Weights of a small mixture-of-experts language model, trained from scratch on English Wikipedia: 39.8M parameters, 370M tokens.
Below are experts of layer 2 (counted from 0) of a mixture-of-experts language model. Rows are named router (the router's row for the expert), down (a neuron's output weights, with its number) and show model dimensions 0-255. Each number is 500 + 40 x the weight over its row's rms, rounded and kept within 0 to 999. Numbers have three digits each.
After each expert's rows: a language model's description of what the expert responds to. This comes from a sample of Wikipedia text that the model never trained on.

# expert 45
router:544461523466543536465478532537503476462532541537523545454548448483502541519546461479487463477491484543492529454575529538548536456540555508529551541525547515466560550453469555436526526515550525562463549473500448450530445520549549458491470449506442533537526453550456498478561532503446555522530486431562447527548483493528526555555530524541449539469543523487496458473545537527475525517495492471526449505448544427504461536548528440542561502548457440516447526452523456467475450465501537484564515451556446559485532494459542547554528430449452553536454434510530549494535540533444473510456452549489556444443485525488531480445471433531558517478477553536463470465410443456544464534568483509539511487460499456452453549457459479465449466436555449520447516479522487538527551434450553
down0:542498477504480513464477602498467425367494456458520587504525488505461462491488446482504484457512513498596558527543493523573505501423465464495561503487433470472531487427565474460476512494500458488506535494493505504525479467501430438558488521458481540477457444431496527456538439524416492557476482466505546459420549539487506408448453552420507492519478546517470426551434454470494519474492516528476578602459508480561438504495533496523495535507513511508441437469501485470480533497446520504519544551590573563498497527524506483560478517456525470495518485509452597529411479477493533475522581522544568513526507533510511428516472534502522575512505553552522474469531500541428498467464464503528539499466484437528452461541463501527469518505534576542489541528474548504479474473494513
down1:513522537478467515478478572533454530439474454467553484561482465343460541497509454488531515542501516566507588448498465499479506581585551596454506511478440532497479469561490514560469510555508498496531441476535508490522552467477497477468549467509452536458510552590469527508502528513536486469517465448444488500561536507511483471546523482558428468478485450542499494512479442558523476503592443451480500524565536469521512481559485530488460510582551524571540425557514492496520545542474508519523470505471464535511526543485517404485520485514479497444533483497531520416458505459488414563511485483521568547514514519480494549447516504535565519477530433519534550506469510503539537457461456513504512485592454503432456513513459527449502519515576423493430527457491534529476500526447602
down2:576423553552487502502441538478527463477506560514453502552504466552498465528486477551501497433490568519471445497457511498539525516567490478465466472514459512540484432448533469487495468551487486472479435539545507533461437488494506475546512512529530533535434464401416555500507513462508483463477584504554444493528523535536470498451493494509483447542447528480509572557547413519526432528489499527425515426503455526545499496540462500434517580506431459523518537527503528550457536478529531460541500576518532517494459501499463403523514547495463387483472526532475483491467532475498541603404515510502518557525486490550505497549518546534459454514446494414542518503510526431455520488505444538501450529535499494537464540476613531475488388441479500463584530477524535506534538475467507
Description: Direction and nationality adjectives. Capitalized modifiers after the or of starting proper names, such as South, West, British, French, Old, New.

# expert 56
router:552476534469550537493453487557566442524530469486515550451544474448493537507531496494520484484458471525481567493557495543519544470565549493572483537521538521442515525443470508477556535557523525580513557432499411452519394523520553506462475448553558552572575472538453477498505516506483523519552482448512497572509466558545492581489546500557453563466560528480534475479567503467428514564492498494512494466415528477525451504561509525545524483543533436504453541453554465461474436468548530444530439459541498525441512515450513558561479487485466558508467428520530550516502525582466419570490469514487498440464505482513544417465493511540521558490478484534433486491458460486500490524476462498530525502435612464513499540504464467453492500519510451496495513464538531451560497428492541
down0:491512476499431493412496514495520527502467455592459446544491484428425465455525544568491515458544522425418534511473486438496443506550445512412519446546485497450556500566566430437441585509531470517456509477457520497525502517497477509553489530543476458412495528518437522506482429476483496479487457479583496460500569443514554444479508486514467517442472466535433523478505459537498562505495537479516565541486435464451476476548574460502490558387511497482523484467435493527489511576574432516441502471491508447521549508519436436516417482503496514495493448543493505490522519492451559489516454500430472494527492551473505499396459500489503484484526454531492510428529529487507551477432504466474466485513521561500461404454552537505519513533533490485467486502556484576467509508486430
down1:447575512534592454474545497474498525543550506503496445507499510458480461563497456482460446525419521508502519505462552520471497501532527535509492534507526455544540493526440420530386522561469475491497444522530538512553447525419554468514552529475491433503539483503486475552477568541529442460523541416490489508472517450447385537409552444559507523477544452456539522554580474503460502464493506468500486513538550529492509527485496504544516485614513552559503502451517505502559426526432508513550527449577444458437498489477511462495474472495513537465530534528528549510525506577511437466500531464460537533535545541541584450497581563462470477463459443549490474528480483486507548547464480526581578569540442483475501518527473500526487468509520528532519489546520544536463521514424513
down2:479477512538493514547444461505471482479546480503494499509527555553521509490531499463539526526545466548561549412551530474478518505570499501456476539573515565556428450483488464462550515587528522530510532503509592443459463466434506546520567502586502477521462527409565479511437454509485506523524468494437520458474494544497532494463537473559595484508518594495502526593511421485451482510439568480418515461533520492521511543519530559495515543514461484482472463506487527608501533538546516538560527524522551454541540403516531490494457520570563506523521502527482581446447440519491556491475562489548516559539489468519465511549458519522454553475465473402563527559489470502469561462541480550484470466490557545552509496477564440477499450527484512491551488448479455469512533478488498
Description: Verbs and word beginnings. Auxiliaries and negation like had, not, have, plus opening pieces of lowercase words such as altern, inst, compar.

# expert 26
router:536456550458538533488468536546514488470550523513547544461546472452491555546540432523497451465475481571498554463532505541533556453547556504536546545529563555466541553469459537460535536557543546556482549480508449447558438526540544477470470454511468532528537460553469441452532567520479555521553452434492442561558461519534523549526529499514465517452538541492563451453532535518451542550493484465560461520449541457489466542558534519535566480554461445515457548459540468458467437461541550452545491462543442527449490480451572542546540495435433553507440451530520563505541558530449463514465448542482551436458504489465528449433477505534516515478511538545473500441451461453523464520522460515532472469461547462456494551465449458481429491474563487529435508477508509496538521467482524
down0:531475483449588507458564529552489538494490471514521442511500466360493445413514486518470484501513498465438542527533445428498522467596450514487508448426533467502484524525548492472472482535475447438500526509484506514546518453485439509475485520458527506540473488504423551474567527519465490434524457507481452497514532550434482498504456510496498558497504501549498508532511452497549498469452487467440556490487411535424476424499494492536520490519472535519521497494469519424499487523526424539544515455508527503503457501528468452534480442475536573435466532498599528558398469479440497513444513474527447478572450573489472580505532529458520456452519483479467481498593434462515498553466522426495578550530467556500479446486599466493543541526579498416498461504497554478501487511467476
down1:544540481547494497490545480524504481492455513537559450500494559488549505504484515478535542525504595528521542498536598459503477574518429492550497528382495501502472504603515486497468476514419429514488451481472476523568454480482474489502556558480525480520462556543450579527473519416507495505497570472482505480508502476500486502504433453517579482483540560515537541480542487552526550489510557505526440436456444521494540503513567548486527528486544532551484427513454577526552554509495429482543552481522466460530472479522427554484537514536440507468446543592523520523496556545512580548524557508486452415485467521540566453539486521474504455535432442493490557532547515501461450488530440549528464515536514548475527503500472528383520483553465536511578481458531547459535547527545510
down2:502497522563474553552481481572501554482505522442476434507553477502530454480445505508494521520476500453467531547547516502512556554524484463434483602408493517567533447548473450502518547549478472484492514450523487514432458546435546541503488536530474446595440467480527488541420511426481547492491468512414495501534518562567483532434433479552493487541533512513503530516476436523457558466464550535475565433496495524487502485503503567508450533519431527486467456542519495554391498510480472535502454516525493497512527486493454419529478506515512534491519481505463570396515444542453511563447519587471537514531529545508480462528527527466469541531422516498460536493512440534508493536481495561482518490523475531542440509578480480470525436573387483510471551458495519551442427517480552
Description: Place and institution nouns. Heads of proper names for places and institutions after the or a, such as University, County, Road, North, School.

# expert 19
router:543464582470525492474453551534536484484557516587532543453540473437470533530514450533492436482466523588436550518564566547540524470515518462543517547520543497493559535470528508502530525534546544518520525423510423445547446531547561487494452468541474507573532407518492481491516494525454524525512430437503478559508473542532524543547530482538448539482519519497561463466542533558464535546521456521540538497506553478522466533519541524515519473538429426568475517450542444475478464443560512451527482455537425487432484463470519538554488476460423557472461439525533568520525547539494427529493489555475528461473505523505537399448499431506490535487513466511507532475489480465528472533473462476537491470447519468445485542467451459474386471429548495474418537466526511519521530470514558
down0:479526557538491465426465455455537490488418498506444481495538501539537478482540483539452515507561503458508586544443532446466506431503547513459425488519525495407516495486550505461378596523483515511505497551494495578534502570492505496481539507484493507434500521469455466468514511534485509496420433476491474524457570461468494471445529484453581454502516519493471518393449443578519553443485496521527544476545469487491466478539474484425485473424520543473494554473466460496438549530460484536504489474475480562465547486572446452489453543392455475552519494495499526495545491503553566521519484464521478534459491513563524527491492511526484526477510472459498508582539416473567504484458451494529529508516436533481498450561484498540436445416503474555551509492479450557448472445511585
down1:491505489440507537465471503484488514535462444525594531495405511516495433519510525501552503543504534526570478475456532472473486442526439577503476471422575560420488512557533568445483473522482460603487523432463495522503517485469494483496481520477457432474519600518503472503431557490508493493523542512509499458476440507476520572542521482545549516483498472429459526530528476511512497465489494471505464450500486462449483531571448540508532480549485571545588457538429501491532530508474485476455538375520469489515501528519480483469572536500499580463510536539516523493546557505456457580485454470534480507576447514571553504524513490494544525426500512449494492482536502529554565427482461504498423522519554540498524544513492582455513490565488579501482574499596518461455503445503424
down2:519442545511435527594552578504513529507469422474557485513500456497590512527615572524531519478456507499499504476497523529550494483533432513473533539544427491517541509475465443487545469486476609502431520464593524601548459515449539480465472563472483541495416501484521505499451455532479464475571527487482489453452486499465482535475539487530545451554508539518494526506498521510503507493558545533426505469509481527584578496468495535530492471488442564495459540499477547559485511432473496558548516524506472508597499498511491478514541545554471505518489533534472473495529435508436438474392504497402498502545499441474495504512452464535530527546540462533497518446472488508562540494487489530523570516454511449555506560504600585498473450503468515469514476501546548490419468502490445
Description: Nouns, units, abbreviations. Content nouns and short abbreviations, often in tables and demographics, such as sqmi, County, species, females, lieutenant.

# expert 63
router:531454545501527503445470540536527489476536562529543540452542505456503531543522478555519482455465509513614501476491556543546515455523527518532547528534563529469536562467476536445512537510538537571479551507541488463568450534537528482461450461530511562548577452550464466480531523521455554523529457443537489538558467540532557544540556532516449524439538535536562457454598540535461540538500466522545462524485527446502448547544535525541583523545475458552462554466543457445464454457502548491549463459486442534449505491456521547521492516442449519536456455496524532556568557602452467527448466547458532461460486518469554444464441509504553540485536539563510515450453461433539450508515476531529514471479542463455521539445463472463431491486561466507465522467506510507524494434506539
down0:453516452463505465547505567534490476448468458493527461488480516464498563490497447516507497496579527501521519491477523515573467487390523474483553519508493496626502464548530448455457521501512513508482551505484500508501495490578537413527468533443507427467421437472395516463518504508484482482496499459509529524484531549487496458448567489491509406537592453530432531476499572475540451485473495512511589526578478455456473440496572504531552505477453518493517456486539515545524588507524499426480466467482462514530543440559515470452506471414552415529539556492490507527424501530528471428551587431492582485533474484544485493496472524487528531472597475481527523526525575542482426533513477509474519463465507546428559464518529566505575476512535491501496480495439497515476521526505502
down1:488521475512514486448488535551582463478484457481602461517479539530473524520477493481481512495466519494532521466462524534504530497489507451513507528552521505497579471471496444496491512501543498489509547466530538482541522498477489517511500534449527476457510466472516535634584590431500402515461493489410499470419455433526518475398474440591504515515568499418480450579520464501515455547569527462442518453392523496490571526529469490485492517446480523515523509472471516520486497540480480479552525427515488484459503547464519526493414496542469480522504515545497485479438521530557510460525579469407498486501527478477487517558484525415442466545551520495512525426556511547465576498436461478516449551595481511462510533544440537482447451567521480545554441550462514499455516452488527
down2:475503553516448510513564466450563507542490489501474477464460609520444500493482500438461478471504424501488489549496479492475505557450464541454465503519464495548455523451531503451459456534557475493539453554546554484441472437480493465466495585487524475521509517545535546493431407448485536532474510515484595451448459492494534446483540608477531508498473505458499488513575476526497527513534532433486486507511550435579516468606493484477610542469514515470563491518548572545497535517449512506478445454501535475512536536472444560513480526516528462574572551484459498584468438484445502488516482515567480504446488484462503480521545467515487488419443499501485508492544507495421569500498436501570508538452477504529456488479491495490501495462482519458521492550478468541487488589397386
Description: Institution name heads. Head nouns of institution and organization names like University, School, Foundation, Institute, United States, National, War, Party.

# expert 31
router:485467562475531505454454510506485444497531463437491522483524470527467529528528431550563446442483457453538469482555507515510520481511499411496557548548509537530463492443545473491472497481588535494491550517483478578506440499554562492463461480551418506491513478520459399417497539507446507529544479473549472459521505505530589519486534522541474529497444500500443474427479483556544543476555427411544578464509504532537487538589475565506546472501457450523525533432499492510475440485519532406487483555464425478548463471476507505480542447458474522495458489510502587575499563489494538472472480530444522485486472479498562492485537424531583511501472444515427576483477493465547465472451493478470434457478507471425446488459516465479503452510555499520517513465516407530432547505455466
down0:511553456449501508516576495477540504496486464469446525476433606465454464448537524551494501485502523481579547459481544482513485487495495509478499562470489502492546496457497451466457536525515470490499571442535514514491420493515493546488546485517486543494580400498430584441474448449514517561464491482527519443515474532491549486500465507473540468487491507513514473519459483443440463519482534474528527515409468486449487457467415524585504463550484514558558479508488399465500515531559455549481496470568442614528465445497532465430506548518467471493514496446498483425500499509473502518542449533481435527538509485480545491573447510502477513510412502486471537496582499489509481525498468530585543524565463569511511501518500443498468466577613554469574513466494488601437490451464478
down1:555506501503553558501475513525467541485452463486574536496525483423506487417515449485478606462568488539482522571519529512484460462488517517520509565518427487515535447599490533541517513573461412475538497496476542506477496451470473557490596510467457525507467505559553576571475591586457474560524454463482531474501434478464507500513505442547455409552555454487467454570503464590438536515507535478520482508553483440473574465516522475527484490518503450524559510473522504590510507534491445516542498510525553478493542558506481498505538528500439492477526524502534543462487476554513470511461560521547493470497510550471491457438458498483428437427510540519507433504481547586499512475509504504511468505515503503527528557520455472481619502407425451497523518501460524457527479519451506
down2:561584504586476513575500514532469517477452529483490417616520510528492436445543502449521460445440448513410551581540572449484503520510446484486543557503552529569511485537536432514473461584502532533478511549465450544459485549473475492493517421517573501485455553488425585462463458451488491520501520490465502462534549484548497542493521521457524493480553572536489537520495476512561448464576482509452492491525512521488479477506482539549476566490424523464507505460563550523481526474495493491522498517410610463536493468442413432508422483533462511535592525492450512604482539521487483470524491461454518565483537461515535460517537497478525563503448468497496485534527528473452469481463471516447479528490478472501501463541526464427514460531458513486512456468460536462486527497444475
Description: Noun suffix pieces. Word-final suffix pieces of abstract nouns and other derived words, such as ance, ation, ity, ment, ing.

# expert 44
router:528479549453570514460490512508529464458522547550580534452535461436476554503540520502480453479505438567522516500495572517539539462542492445533507515503525502448548527500458566530538534542526558548518471425494463427520532539531543479467474440517494556538532467534467484460530533552487545539517474483453396568565463581496546527572530504567524531436538471518579468477546570500477536507448488477535473484522514447420486537482568484548537487554471503488444521476545454485493495448521527484513488502541474532429560447458499518532493502498537547546442479515540501508540540543434511541492457561460563472497416531458509491490470463546526547458543466527491526537450451467580468509456466510562519505448541450486427559495462459442437542448543457470478515462520501443561574421474518
down0:443503471482517437521464557487554464500514498482481462501463567533466498537485467447488472508464472405469569549555472456436528413405457504459535461515519466481490486520541499438465548467464469410430545526502428512486487478575497495475483527466485536416470518450486531475470508538476486511538533466490423471409459491421515503433469450463527461531496440539418483439543563507471490525540506481479551443460515444475547462455458491509525557509516491503520499491496542478486500545521478508512534461525517542519498450534476386517451453482601556484524545542499491462542513562511549520508557490473531551516536473526528514444546475447518496432488484539577384503524450487513510467550507495564452529536437565469536471491529457528476486507494544425504511508446490519379539530534498
down1:528464495491555471420522484500518416453456484479507481553476596487471512526489459407504486460507519562483491550481472508476486460519488456441485526529522538496458476516483481502488469508474454438516582486443473542506565473475463549527467497424487503460560509486497501552446581477552524502414525530500511563468498564510534458481561524480496525469446455492487473443565442464504465517560483472484530522465542441466514505449470533440502477467495523508516523453453503572513550475516510423517501466470588483436488548539400453410455544595489418479459453509552587505559448490503538554455491488536427491497440495550475448497528494447457458535529533469574522475387565497565511510472495512516478488508500480526480547474427456463534449496557460572544495511530511504486557458440478
down2:477482532480540556542447476519524463478521509486506555545566477456541508487504401499443544482494482494437524512499470556502483466541520443487461501523507553464443372541518447549520497545518535539498477532492507528477522513579501461439527506496432440408478435454534510537459525486518506537460502510496526516478430496450468453513528519468545463540450484482507541522479367513501533473471516548438494407545522543502513473512552599505452441491500525455551515496448527583392540545492473547521387506451520423495473490504523431508484483503502489507505552505468522481548473551550522496542493586472478476513548454517541484497476471454478498519523428494539522486418484473494566560487428535510383512488568522541449512428498504480545462497475491459532483505435498433457495464509472
Description: Hyphens and dashes. Hyphens and en dashes inside compounds and ranges, like South-East, Saint-Germain, 2004–2005, often between digits, plus prefixes un, re.

# expert 8
router:544440540477531547459450489558550459515543567515541522473535451457513535540536442438543478447436433560479503489524559549562500451554540467556557537528540513459547536470452538448546521548520534557547598476530506445539472555548557467444451443540493500532502480551495459467549530535540530511553426482560493562518448506524536499488543539507451553514546544459539464430535523514437551535495450489531522522443544474453456537545498476518567473543445491539485548466515439454477483466520557532501555470560439536454535491484544537528493472438456551521431452523541506552553509542464493533460473487430497471483491564490549514455502455571513522447485507510481462450461459463497455548560461529533466457459507450524476525471435484440463427490532471495456485477538459535552486473530550
down0:445549543467526422473425526444495537487469407508476463507503498444492557529468494569482492576506497461456590536451561566464563426477467556530515551487552552511519493532600517478499554515478562457459436504450477540476478474538455471445429464478462508471533514533470501467478515471454458544483466524453457521472565535573483506461533438497538507455508505527432505515427598510467590459522553437515505476540465531508507490461509511466493450496488498462478477531524494457510526462522479418514502482509546504477554473499499455509477505520485493441481513544451528510451492495517492468490479465473362510509390528519512465516517500474523523522510532501497460529474449450505437567434515519508547514504534477450538409527536513400541569504558482517555568509539554508402514524489466
down1:446562487483499443484511564464582456488473503513461508484482574449483540478478587490526501485533470514503459497474531479440552475460492500500517487516466529470427471481496506535463568597547453449538429478501486469546491502473475495552464527561481457537562526470530506467453539514553450526462502528561488466448512508508549439581456479497567501439466529470565549510529490398536502575485448538430445493480429521534493498469490516511491511487528475476495481576444459532505513465506379448480499501469481515520539440529517494577467507483510464498522559483495573577514532524434433420544477496495490558529545524502435477484448596517538552468530566553412500496511506474495561461538501501513533535497513579544427552472539520567465465490454499538478513544547443589472536528481478
down2:524516543584447464537453470461450501542500494455415537463483484491520476434488452463486473508458552496455504473533465529565453488489468517502483585502450531507523489491456507538472437477464525500556514485497505591436406487493507492518507558537499479551483545440526429414447454528535524456522534572501509499576520469522501466444514546487476553497550581528442521602522481519542470503452486511346462424450513479512503494524560510520465463499439439505506480568475511555436531493455524514579518552484496494527452478541504475593510508544464456529547521459502558556465559464472473469487525527559485495475510463452477462517488491485538480464496551545534506455502466473502476539489407586452536502537581499493447461539566540468515465522463506469498496487443504487442465464421542
Description: Line breaks in lists. Line breaks ending list or infobox lines, especially taxonomy fields (Species, Class, Order), plus section breaks and closing brackets.

# expert 10
router:558478562483510507440470497541487472419532524544502534485533441502511523512534420479472523454480445525454492484598496548546539481550524500528550555549505532463526527510468529472509546509556537497496541480539460459544499476527520448465452497470395570525477448519467404516517559544440539520530455456568466538555554486516538507538499484530469530476516517496490472446514511575503516521452441415537464520457546447526427530520553416518555407534400521534490523447457458500495439471481498469577457487519440520479465428492525514530504537444503531550458478503545604637527549498450462498432466554505504476445465546542548442461527462463583505502523491556500484476462477492526488535526520506476504468501490445432458545441460498516470495472538478462471544492498508464482490457489504
down0:520515472515507483501479480479501534507472503552445522526522399505456483512503417494554496529593515495534561501511492492513568444432530436489449477491474509533489492472564557425469555461538540483549434521580548477519543582405500481459470571477506517422470456523442469508523495461440476502440511447507481477423530455531488494471434456504496490565539525504525502437543533416521460489570498459473565530502461468519533575415522546484505501509511495577523501406510547488539547531441476488460478472519544495523486449491444489463522564465537544504428535476459505451476479490464495401500508516479525443512558519560551494483537484457487510493554476463521462484512497566443549456508442511483488492528528462530540456544499476507536489570628484556469439515519454483408503531554499
down1:532549471517539538471499584519503524475498452494549486476542540474537560514417450549581493451454486513475503514547431490481524528543550451557554494505507544428538488523465431446492537520524479443490509463478523482503484514547558575499577480540483454483473466515478444581428567494513504493481466514469564523476511533468471474492526487542563468557514520456405506563411479491511479524613473493514452512480527491481486522496445578476483417472519487458571519484560529483529507578485433415479499436537487470548531516489504502503479502465470501534501507444503498486490455507538441527492449540543623500452468491609407532541521502494446440538534477496474571485518501529493525503468521576491457443487522544552512512520526458587530513513571514504528491541441509578508507559519548
down2:544530547535467548502512507518501485465530461377352510574501491558532488521492515543591488492492530466506510477496535574501378523513456458559472516511475512531482521509464477498484528550465572526466512566494492545541456505531500565586520446528560451589532569490546485553509516536503543531480459486527549472508578507507548519489507497514458443531504517593443485490504447520457428511488566454474499457587503469444507465525466531521476538554511544494570495485483536577491544524519509449483507506482468449481488450470502478509539503558422520509558467539494611484512507524499418468450481486544459466523540465499527466519536465541518476505562517544465479542533554441535438477478444513537474479551513530557460456476519479469511484479524606485449530459548532533498512472430473
Description: Nationality and country names. Nationality adjectives and country or place names, such as American, British, German, Yugoslav, United States, Argentina, often in sports or biography lists.

# expert 50
router:545513498497593556476465530536524468491513446552568529472517456487566506520531488543544518410476469487577554468516549531517558480511553483543559506499562543465536559467517541430494532556497528593467521490509442476547543520558506465480456440528503548573555466536488504510520567514466543527494446465538503498540455459508585512557542507519469543477553549547541478429524519521436519540475461503540455488474529474471417501562497515540497489547417520504500504439526474482472488519543498494538452478573425526447569488463558529476468531472494523550470458582521492554557502577426514527472501563430566472499455491484530475460486514520544541446455464547507496490485470454530462512593497559540496430455577472500504562459462477506439527443532513451470480458517501455460517428471535
down5:455539496584457508376512512430539570548526476475535565482441506495538467462542566502517517488520451520525534496517467497503589474510494385447502553479495471501468525485511526478493476529549498502458508584568462577529569437504522484517539552513521507512497504482441529537519521470473516485462490534558491467437484556484436506539469517464524530502493522469460515473493411520505560456529565496469527521505435532444441514542471519459523466455503494516490551509461518505471612556540488496515548542528518488513484486460553537529487565498526548529544518485491535547441494486500448463484459397428563541455462457442489584566526447520515535431505548505493573538488505505524521472449471408466463468462445454487519540534534447461468504556456496471482519476593543465569548500421472
down6:511515501512494560560540507437464450545561525448449513483501501486498506453447487514475422523543466505530451512480518560516485515453454473502479548569495545524534462529520576465490523538520499478512546520493454482497424512483510477491502544515529517409458480440560483520454553532504423461491522504520526523500492454554545513506569445425538533376580487538459512534517486467435448477579452555482516511487476456519513562525430519470491498571504540524468551517507442448589501511476536507533516541503516518540500556496505479567603504537479465468497505538559459411473485570502533484432493490577554557555500486489492584534436465471541459513526485524438481534518518490472530457424549545441514526508466519514463503453500470524516434506511447486557584586554495454469529592562520
down7:526484535468597499510504501518574536567546516514510532492528603555526553516517461487540480420503521593455525426515534498532458536487485504551490433531542502508555533475538528532529567439502463465541510466531493470473473455571515463466544501511555430505471569523484510412462406477505449479493583526555510544454445491501470509515482453468485498519523552528593541541530402464491504522524532412515477495466482567490512530520488472543418477526463477566595511529500525437446458374458506483544454478466523439532505496476522460467519508489466499508538490546556477467462542455533452584538536533484449469508535482503560503488545497506472551537468501469575480466443468575523499500553488479565522502482531528457519493468535557517499457495460488460489574508508450504492415476455525
Description: Consonant cluster pieces. Mid-word consonant pieces of foreign or technical words, such as th, ch, gr, sh, in diphthong, Bcharri, Rohingya.

# expert 59
router:436422483529497507454456459528495451485476439463475460486498451471473474470526534501528458462481417476449522522505427528480510442551509445549541545424495510490465533505488410445561534533522506592508568493436500505540489515497524522494487475541526538487518518526476516531481546571499557542539480479540511548537461547495494544460520501532456527515537492542453500433509465560528539507493470403523486432452494473540448480593481599504513461459569590468499513437481514554445472563489494401485434569480472430552528484471526489486513486469562525571462472478430552574462522581470476537459470482479439470483511483517562458459481533458557542506536451557472496467503461501544465473464524508549508454491576554565425487454512486510557557444499530497504495477511560478490507441459451
down5:503490480525479494504453591440529422583533445498552535466496453528511495521545465526459435456417500491560459499480496493492521503515492432432490477463488484562464436490542519481483509490428464559428554505464455643504521468452513451555519531526520497500560575520539516506518532535494517489447549534478454468509491554495471469544511476402547499555459496473508466473508423503432504449480532546561591496543463511497489453547445564490485475491412456518453487470531452429547412595445466564524566548482488468473497500451575499541524465515502526543535534523496525458503486537504441446473509485444506552480530514512572521523458491541542530497479548499546399587496463475521500514484507490475491502429453485518460533513507562481507529483455445526521497433487469508472566548506510
down6:429481524465505493477436482551549493476436489461509495504542557444554452481446528486498467453544561464546539496450511506525470481582475517474480524533481525454552496411593448514498478473527474478451501506513498550498435457523534510503511515461573393453511501516480535582521562462506516497541511528518484515502473501610559499454537527471552509517504493515504538464446516473461508492596531529503473509483531538521515511479475570494496478536525499484578475513547472488465563516482599475486515493524473488493586538469491483506518512542507490500572511523468396483547433504565499578571535486542543442488420466466437508494411449525531470509448489522499563493475466521450504487495527504496516506492493513559381416575563493476536521569547546506463508467507477520543603458593469
down7:488554517498561464536534511460510489546529554507507496507524552523549564515468487470535497496492555556502505457530510452521566555469533580454480509488512440523535487474484540533535525471532472473578468470513503534493483483570522493518548521486520540558556491414515498417518450448451442445472489571505498524549476493486498506514458514461516517520498465513551507603583486404472501505488489526496488567476444488462502554490456406488543467591453466570461514548541470415491515412432563529456411497494525440491415519460473556490559448474508454472558537485563417462495479446535469475608548496568486553502555505458456560558526485510470449520503538488469515492518521551470524540530419501436488540468455464476514549493473521445487481545543501454485571528481514471484472479521559
Description: Mid-word name pieces. Word pieces inside or ending foreign or unusual names, as in Nadod-ig-al, Saff-ir, Mart-ig-ues, and suffixes like -ley, -ton, -berg.

# expert 46
router:561459543458531475509441550536542445510536544497492539445547435417529520539521489461519459462469546502443504421600550526549506461549569465545501554519509507539568533471499548496522520539524529567473509447494454460533462529550529486455483480528487507516511441505461566511531497497489536519507487470536453509556469538534451517521532498568437551487530566489496458485560540482466525528513497389551471475506545491508487550532523505533479454552436459570512496460529461476470474482523535430588468489570440520470503458470504544576489425452442529468460457502571550484522520458475448539434475498460548473481482494522540491439521432485553540478506417549497517480487443481530484532492437461543479505480555463398483555451435473456470467470547499478535594471550553494496572455500531
down0:540460435540533544456543470454499469511465479491482494508483532491477492515419505498521543584578601493482577507509481418513545432574411495556526470556515546526497469464520502466490460534479468458521493505495530511529551500524424552450486469493504495519482529475451493472499498476470476527469549463549516482505525503443449462478560430521493526543446507567508565499517453517557485450444470482491524499532523472465449449461427502507577524458563600455517506506460518466440493572520465567418512530466487535522593548526486495451467493577543560526502500538460516539498487435515498397484519498406458502536437467474569485541445504474420540492505441504474460507534438499525507480541444459524537485520501549480557342533528513544516526506503484444481501465473480505483523499463512
down1:502551460543487465408515429471480449491444541467522489510499451500540436517504517443509489493496544547513562564541490478409502489498508460521526467539517456488526552535473476588502527497543450556532400496534498516531414508514482503480485489535495455435510460415480561565493478475585465400517489475423518541445481470486470477572530456527498478498506481447413571465476495477579453480544489516464451543502473480467437494506495490555557491500459502492528481548425484466487491554496412502531513559447427412521494512469527537410478531463470444510486521433444519482456511492483492522493523502624471472498598470512510456514508499493479499544522496451464461507496461448488517399478434495498490537493462561475518502550470517463564517491494460499597460518505444572501502535533459
down2:531530482504472430557476445476510571512519468509435441434450475392537538513513471517485514539606508543450550505469520499436541478497535509486467533522508521586500516425475498521476468558536484536491562537518503502495428506468461465510492503490515562456490428534485529468499440459467515553517483443501462479525538552500549476509448471524470441501566527502499508517468458457455487521516551539435447468522552549510525454461440463535516572501475424432496504452527578544457502484530592496537513484424549506550585467481445420619495543458485465515521486548483493549436513472507433461485503468511517485503549514517508480557525495444402531477520509610484559556467485494453510575506487520489485485508495586543445481489528462542534524487472486445470552484533522510439469572501453
Description: Media and product nouns. Common nouns for works, formats and objects after the or a, especially album, film, cassette, release, song, game, design.

# expert 54
router:561518525485579584484487510512606487431501499544512480470546467466555467540525554479508487455531494526548548483543537513509537468545536477510531553547526561469557545499545558496517520555569544479364495516450510449536479577522499456476494485508424595555538484514458504487528538516550538521533423450512427465553486492589492499558528532537487537478558495573523478460544520505448525564511460494522516521504545478480442479500466525543559535525448495497499479472524452478531482489502495422608448443529431550435496459451495466469471471460504540496446493518518496519580479539467492505443479519442538461477470549514544450470422452545496491476451586539473546475474462500518497459534507563469516429494544464468474544481515467445441537466520455541497449474503522522544467451427500
down5:519513548516550555587515449513484509481471473492392535502516521477470572444487473461500506527516511646443508486488453510466575530417507432525525533478530489397529497392457445480453485501440429567503449517467533545570492483522497457509501555504439463486498465476484490550431547497493445541477486536500575457553503554491469530523439475508475519474407515470525527504492524478492502470530465491493433481500531532527524558489508473533566515529536414528508497484517509491498522495506529535504490518452533507552504545456552495505495566473528471461605531506528504511493491413517482497543439511484529563441526519547546536509446430541565462512544476439475451442429510503466585557508558441445498475523472524487442455500507459496532420580508501502421478507548488471486465531451491
down6:513487504439629495509489483476527540467571441513476519517458517457471457557501485542493508522441458492486488468489515482470452581518464565468490505507453518521524423518553466546521550533515489480493415480485491548477531515550485558525502550442515461477493555556524511478512476509555461433488525484540436509543490478458518405464504488461515409600481550507509510542469545485488513442463540503522498595569525452443482476463569592470520473546449567502405477468515444523511457464524487491479544436470501461507535550477530540459525463549501457508461468498501488536480482477470498481521542527485479590564508493414513480493533545493537493492424526424461534641488483495448560537512509571446453509482469522585539524556513470494528489460440548486516543495559479472486518497565442
down7:537540557483565557486551477517482497494486587523506495523566570504477557473413507455536502518547554556568495495550477510531472468459483523536522448463451567569551571503490472579542645475519488466495502506527463468537455424513452475441542494479504476510498522419518424458426441500502454452465498465512487542504513531513483522522518421502556456479495550547537543527512567452466488513509442471486398562528421512454473505496469457454469476561472471521498487523493483451496473444443514496516478504498434456478519441478450508494443589495545481500554493530501422472475552490528505547516557518510505497407529476517552477522572542482489477493427511493527488535484500617462530499503470500512538486474554483464512583465536533518466568514480441472517515560492426544489473553534503
Description: Mid-word name fragments. Letter pieces inside proper names and foreign words after a capital, e.g. Feghouli, fieberi, Der, plus codes like GBR, HUN.